config.toml
num_hidden_layers = 9
routed_scale = 2.5
max_grad_norm = 2.0
Below are experts of layer 2 (counted from 0) of a mixture-of-experts language model. Rows are named router (the router's row for the expert), gate (a neuron's input weights, with its number), up (a neuron's input weights, with its number) and show model dimensions 0-127. Each number is 500 + 40 x the weight over its row's rms, rounded and kept within 0 to 999. Numbers have three digits each.
Before each expert's rows: "comes after" lists some tokens at least twice as common just before its tokens as in all text. This comes from a sample of Wikipedia text that the model never trained on. Tokens count by the router's weight.

# expert 3
comes after: " |", ")", "\n", "\"", " =", "%"
router:483509533490468492526528552487430462572518496587520513547487521478459486498469434451475632491593471505478455453544503522421493519428469560429480390412489503443483445487462492498504574469508468501484446502495463481484567452531498489538529584513505502501458503475485491496509549555508553523479464557443463494484461492465503464528474485510515572488496558477531483520515509441500465526571
gate1:489487527566511530525437483534585499523479433399577495467552501498539488481537478478467578519506505482395550479519539492452495475513457556528495493516501456531500483415455481520474461516515462516519525495572489537485405429498505447517557447464521440490543531479510505481525541481488518629431506533575533511506417506529475525507535472526492504479490526459546464477553473427492449457490
up1:536494507427521475541532530529480489509488562471449503511409501470555506471499584479537504468502489471495514492488537477549523516526567436499502522487477510471503509541516517527516490503460471452456495466493526505558474568496488579534531462381458518468486388543509444367495555497425462520479483550572520455531557453506557520444532523584533539453512482461509534494468502562508466455528

# expert 56
comes after: " |", " ", "|", ";", ",", ":"
router:500511574548469522474536502481420547540540541503562530537526537497515436538535490452527524486564446450471483484513494529481464563490499557501464468474489532447449530469563516521550538535541491469459493531440489524518561485490535490566534506492514476479453497429530512469471574480552499544509512479495429614478508516473525488461495477545530575552487525482612512491536621500467540476591
gate1:493499538501503526549517458574463480494462445510544490568457479442497549605545481482430470490480561492439503505486476491455494499500519435509502514460554514449519452467533473505476484461503475467453537546595435525484529533511517538539464527457525515420503611502516471483532451482475518510502500545423524487497502564619523551540449498521487572504516423473483463460467444518467591517486
up1:561544433538504407489528522488510470531500443466529515493548519470455530407490528421504487463478466479475461481407441448491471479515485535517549544386508473473502528481474494442448424503490489561418501491477481487503598421530518464519534513480461567439521490511498523533506561484587536508525444477520501448470504487582498528531470543530540475535545508500495516565470499518478559469548

# expert 41
comes after: " ", "–", " D", " S", "3", " d"
router:515620546585449482507590543430433555462523474477563451504477505511443483542501476462523564502551503468558464517500473534512495569424475513482507499487452493437468510495490565476503536555486499504489505521478467470605513512488481492506566599490563469496465475459536500498514534581532540488488487548442512534525559499512524462474508498550506509515512566493531461473525563494490505491619
gate0:461579571520463495564497515536426565550491516519457553551472517438511500517552508535587540530537579464537445503552495456512478499424521446473497526454479412470553501437518484474471463525529496531531519483428502503516523500560461480493576555483564507490482553489476518437473531557524515566501540539570517531544468555466488514521525563481519479492560464422482542486524517567492505430526
up0:545473473461501408545414500492510446544555511485528523539526488505496549551527520452525512522552485464444545486452523487484520453495501524492464603519564563466530466476499557434448548498493491521430460513569539482552421463437545493512481493555480500521550461573465559521426448514486558405503506510452472459480515486464478545565535449524499481458593502482530471485518501473450448511510

# expert 1
comes after: " M", " B", " C", " T", " K", " F"
router:421569577520472474553487539495423481514522464527509466518447507457438510547473479518527550386559411479556491516517472498499515581496520553501502502514441518446489527505439560506496477438495474504542489517466492471544519506563463530535518569453585465505392521492559514426469513473463517535513501522466454532509463502485492410488497502532543487486488447541560477498578549491458454495510
gate1:550567460492489610530496552553519505486514481570465413480510392509516552478457460524523471496540485520542570490481504535428472514534460538468466474555483551460458512495489512560477520452529469516541455568489497453555487470559468509530557556538512510479447480487472466465442478473503526508469482504457487508583564393483425483451459511473520490521535445497551468554505493514491473408508
up1:504517461418487452461533536467521572467517536527448485466493446572445500451544435570517460488508507523504488389471500562516536505527466424519464489427518420521516509463515432425429490469515514515529519520509561470428505410487523497537517512448472458510523487479496502513503457508529497523500477550525552448533438504520505546531446522537513541436452586596479486444476524498458545467494

# expert 6
comes after: "\n", ")", ".", "3", "4", "=="
router:479527517490492539496504570530390482538474476566524512570455524429474501519456486510463534487564521497505476514542523554415509517447481479477497435484450513440440535517448492526511584538466485460452494481518485460487514420460417462518526534569544501516481527434517492528519483511478562556485451548451572515495483559467524474522478519534529494534509527481616433515559576512499488494577
gate1:495534507469552451539506512450546502536450533541522542482550546470505475491521552451477485515516474487417595512495475533441434491544539491507490550561447490430510552510533597509512472459459443438494454475485585449520532534448538534537514540495510535466484533497472414572476431464482540596520482464482484478443499480488510463535472509511496541517486499493609542425531470535475552508547
up1:472426521470486516536525442544506522538470349451530499505567530489516436477563499508534522514476517507478467530527507546547479509508525491463480521549515483530438534482569554423491496545486551502482417519501518408527536592512511500430480521540550450510500513442464501448555506464530570487517465514455500469454533578485517493471515531546481445441456476524459542520573534575489508466538

# expert 18
comes after: " |", "|", ":", ";", ",", "-"
router:507523565521473468475479526486468558577516501499547489546522561482500415541480471468494540462558473448487482489507473524471463532479519544531451468466405483446508482520490506512537593484544467469416498565448492521559548479531520490574551515532550451481431506436513472526485520488532502504475489519424448596525488515439543486469516424513457543519453525472532451514586533474454507491597
gate1:553503485534548529501498527494461488466556485498476519545530531457516481499461520524456507488578521537444508522490489538521509591536486480493503506485502507551488558496540466434523491533568498486479463484551486568494521456482465468505521538555514513513493514441422662529493444461537550465551502600400462536494511448483559496536451483524476497474481533567494416548552567541477479519564
up1:438556526572405441509530530508521436500488500485507433491490424586552490522480489487482471506454524594416531402500463595459451433503550497476517489583548480517473470498499483500521529455471506506533459438467529431531519511476563479462492495465496524469584436494526545517510517450471531462511505455500489461462529519491529549441452538506474544446420518487483502490465510470459526441499

# expert 46
comes after: "0", "9", "1", "2", "8", "–"
router:486528465551447501446451489487452513496518432499528434529455590489504469497478520447458498446508486485522440517495449557450527512499492558432490448475461519448456519525515574506500573571551508484514557500511500461517518479493460450486527503455547374552494565483493429537450572457471525522482478495408501519498521560453527525455436498519482433522469501534579458537549552564488517499501
gate1:495444512546545540472464513462419468556445463512472512473527529468524500485479574496512451504521465478493477526500503449460474486561575523512404486514402515458536456498457492543486544522528543471526482523512474477502515468519427483411522517515554516578473582588487476578489597486460482465553507556512520499513497468468451507543421447463481466496500485521499439497518531531406546433482
up1:574482498431497546601541485450445416428492505507543515501531531468505508509478519536561511458556496542493552559540492540526503519509455488546429501443537523546462480520426481490563353499531508463511506451534495490492522500481497498511502467505467451486552468496430456516505439436523536435494459544467546502498489624475467464453550515489547527551529508453506511497502470522482427494491

# expert 7
comes after: " the", ",", " of", ":", " in", " and"
router:474519532520477495406470621474432560468466474506569501545451541509496478485459460510500506481523449554509511478544505434540459567513498578467390442441484493495460501503505527545457508495548475527495486544482520478567539468538479516513502535483537452548453495516482468534481531459546566507474466479509572494505528506440600529442487462513469512557506517446527406523515494548432433505525
gate0:536434501530482481506456477484485576490518482548523490476490493506522546506499426468468533481561568458462532513489527496460439436471472516471443496559506598506564482570508491525458533496513515596519494469515567441494468484495449546562507483444550616550558492514555541543495484507492459466548468503504523547505458474465571445465495607575520491564506549529504471547460522504498467465536
up0:453511450490535495460428503538534529555554485533487531553534498517547503574482390469522509475495528519465453502588463440497435465538509532520483550532518539420536525484550486496531513522561424496513476504513561430518493511569518503562451449476510455600485454534514437465553465469488499513571504464523479499507440476439569533479500537515503557456403512531537528499542528530496453541520

# expert 12
comes after: "\n", " |", ".", ")", "==", " ="
router:504500480552485488471563498487426523552432487572499436560374563488464506512484496499500491498511519489541491500535520531440478555429492512481494411471477521485526547517438489515516580489495466486469478497534499489507453499479485476510510479556570521473463494494490494500447509511576579564519500495445538556550488568458510456469488509499504501594505541552627456511546595520485467461540
gate1:542471440498448470481568479558415457521496485489505489474503470417500450583543525492505546512556494472451505517484531468418460476514497485530488425411576539531501479518552470480530458521553441577488493563523523522512563479517513456496524532575574492465506509490541524492476477439503553523487465524410476425542545566502497508580511463513499455494484449432556479508513473503438501432480
up1:558511473456467485538453512521429485402554486511517491508597501455473456396477480454486497513502504548448579516499475501497452557488491459506521460503502554423472457473443485487494521464503493585498542445528472505504520494494479586546479478530506485555533480529459521446499489452536528440467407527450494490517512523514480465476541454489434488466485468419528520534450479516387457495410

# expert 19
comes after: "-", " the", " of", ":", " and", "|"
router:462556565553470466490496540482497537547515465517563469499507561519497470549442423529454522507511492479506488522570468440452463571491470552494455415479470497466524467483491511566487492455504447544463521497466483500538525457558504457559513520514555389482464504489474452547524510496532546484422507518471486537530541473462603499443498439510423568583529477470478444482532487515426457510557
gate0:561521588497504629413562470508495502561504506592532528518495508451556496416469507551493468512540509494568512493459466510431544482540526507510455458506509522502552419536480493489506474502513506559538473573562511570495561475536562496498503536484448468428475513438460536535439508515419503488497551529533515526465559491462519474540488409443528527552500483465486505539509526535506493476465
up0:522463495498598565461463505511470569495504501433478611501523450517515439448478567445490512508457561541480540548514474503403530509488516502457506427481504585450489564535505504518485526480450527485566532500409503522567485480525553518500468432428590501528495476526563459472476466469560516509485463486469543542460492514541493490487564519493544452532478477503499485479517498491594487570479

# expert 54
comes after: " ", "1", "–", "2", " (", "."
router:525585520575514472531481487466436507455547498508618513564493511505478459489532485433457553463557470498551488524515447509524504554447569505491518499462442483420438493431480600476527596534478483496447454473471505442550575508503486445517500507458551487514471523487585502518445518511515530510515463512507468569516479523457494456491492495514467543509503524554556461474510587536489517476580
gate1:520597491522499534466451532448466502470421504496538537463472525490543527442482571533474524564502432487488485458498407472492451463546534512529399551453487478489436517563462391557509460539527497484565492511486485500508443494521473496528468527443449489513506440519553534562472471492580597493530483568489515448482508495488510489554444505476490554490540513469528568463551543527497546478476
up1:534489522513440499495503506572499582409473520449495504470553518443435484531554484592475507487486568507485516488498504480478446476532502503487537538525501505502478547569426494459474526493449491500529562519498480539434562438539506500421535460519530447516423535451469512492461527527441389509554532500564445539522512454518462521514538534505485532480453478487514428508571541432465409539519

# expert 47
comes after: " |", ",", "-", ":", "|", " of"
router:462505486514509466500469570490474586489502444509537489535486516528459487524478434488463505475504510471540495488524530461458473506475512540514432470448393513449515493492515529460503528486476398540408511490428474519550511462528477451536538492550549462494462501489486517504481569476528570496414479534496469534509491532411615479478470472513462575577548518477502496535566511545420483491591
gate0:495524499432559493490492472426547532501592471529464522503505543479482471552418503490498527498479518407501552513495503440466548548485580522477592516398501518497461535507583534424461511493549558539468522507469589514431538429529569508503511486523454510465471491466515497445412538526527511532455489510489471534498450529493533513478443517522460497462523520516557411566490489506458537471481
up0:498416491560543489539489526528505487480442574462543584518562491528448487490553445481536499413488553542488495472460488465480486565476477478514455470442487443463544454518470457472462495450511486441493443580539545462492388542515463434537451474507480507453522491498528501576528502442467513416508494449483505558477447528530448528490565474536552491478459440482549545567459514491480478530504

# expert 63
comes after: "1", "9", "0", "2", "8", "3"
router:486521462612479477481466495510466531466514463501559453519477583444501464484542498428448516410532465507525454521495443531467525505444502559446506457503462491438471525510488554506483593574489506479529520523553523437514557501532453464488499522466577422512484509461523445560489550503502537560429521477425476531488481495414552501439422490511484485494481485545536510514548584543492518478506
gate1:501549446454447444548533474455425452490539494583491546508472491537491496470555471500547549527517481476554478482442520522457415512553485456474433474494510515459494418525552490480374489430491475501521576561524449501538463525498512544505517537466504502468496438509535550549425529551551481515460471514547525470550550496518485539522500466473481541499455494546436513464488432503466487598450
up1:540507472503501506525491509439515449483515493513504424490580459474538485514485464456550485478549473436507495492464550467491490542463577499502514527522534465480465444474497485563546579477615550466451510428551532445563507557547451572484563544529468502568464522478529516458580513501513577444502482484550481502476482424483502435512509483458509508459482499456543474531450417433467436490455

# expert 20
comes after: " ", "1", "2", " (", "–", "3"
router:519556541596516471530534506466476532440536499510628489563508517427468473498539468441462551446562472524551504531514446515501486533441551509445531476471452489375413508451468577482526599519480480505519466498471494485510544511507444453477497517446565515478484510463575502534417515549521536512501506502492508553505487487469559479502482498517494547493541516508524532504536557518497514503588
gate1:481527486546553531465511471473543513516527462463521550551454461522469473495440466494542534531499477499448485432469508411508533443572466564507506523471496495460501494490475538500428583528527472564529519538550494551492503534546545495457557544514559542470468512495452566560537469450537625413468459444487555494431512425447476579489508488498524564478522503475447551507496501538506546495524
up1:565531455506524503497577485499510526530507437545503466490502492466422445451486454479494504549506485499484504466514527410486562532486491539525500503527512539555472474459424511522458491580526497479472454570580512508515514534514484455476515567485514535520499520560506499527472566539541544539458454470466446530368517530533461459605497425467460519468506516431527551480429488557458552543452

# expert 55
comes after: "2", "0", "9", "1", " ", "'"
router:448508498601493489500465488515483542503524446535505498504457572473500473539487402446506564448612476453516423536481470505501521552470480526428470484503453481366465515481498488513469555526449478548448527533557500452533493455463485494509507512540547478518471518471561472474483543485525514511426459540504476511555517534488501479421465491507479501552466524503549414505559593556462524472492
gate0:496562567567550513547514503549561515531522464531555536483515504471482556577498445453511531474563452493509451466482458554528616457477493520385488559546480536480484479427582467547443467560529520489529483502470450498538495482542524498489582504477577555570491453498505483476474536507516548560511509517498507434554531478489499483482561496521497472489533541440542492487539548509500518566553
up0:460537515443607581494500547506495471558508486496524448519513493507559494490453410491470566421562545513500477468572469586520526565485453434462565564534504431526525510489470492497458479515507437482512511490462546450452541508522517522565514444448489498515549586616504534483433479450474537535512523433491532522447472455520491468469530519477494514495521486573510493475504459468525519525509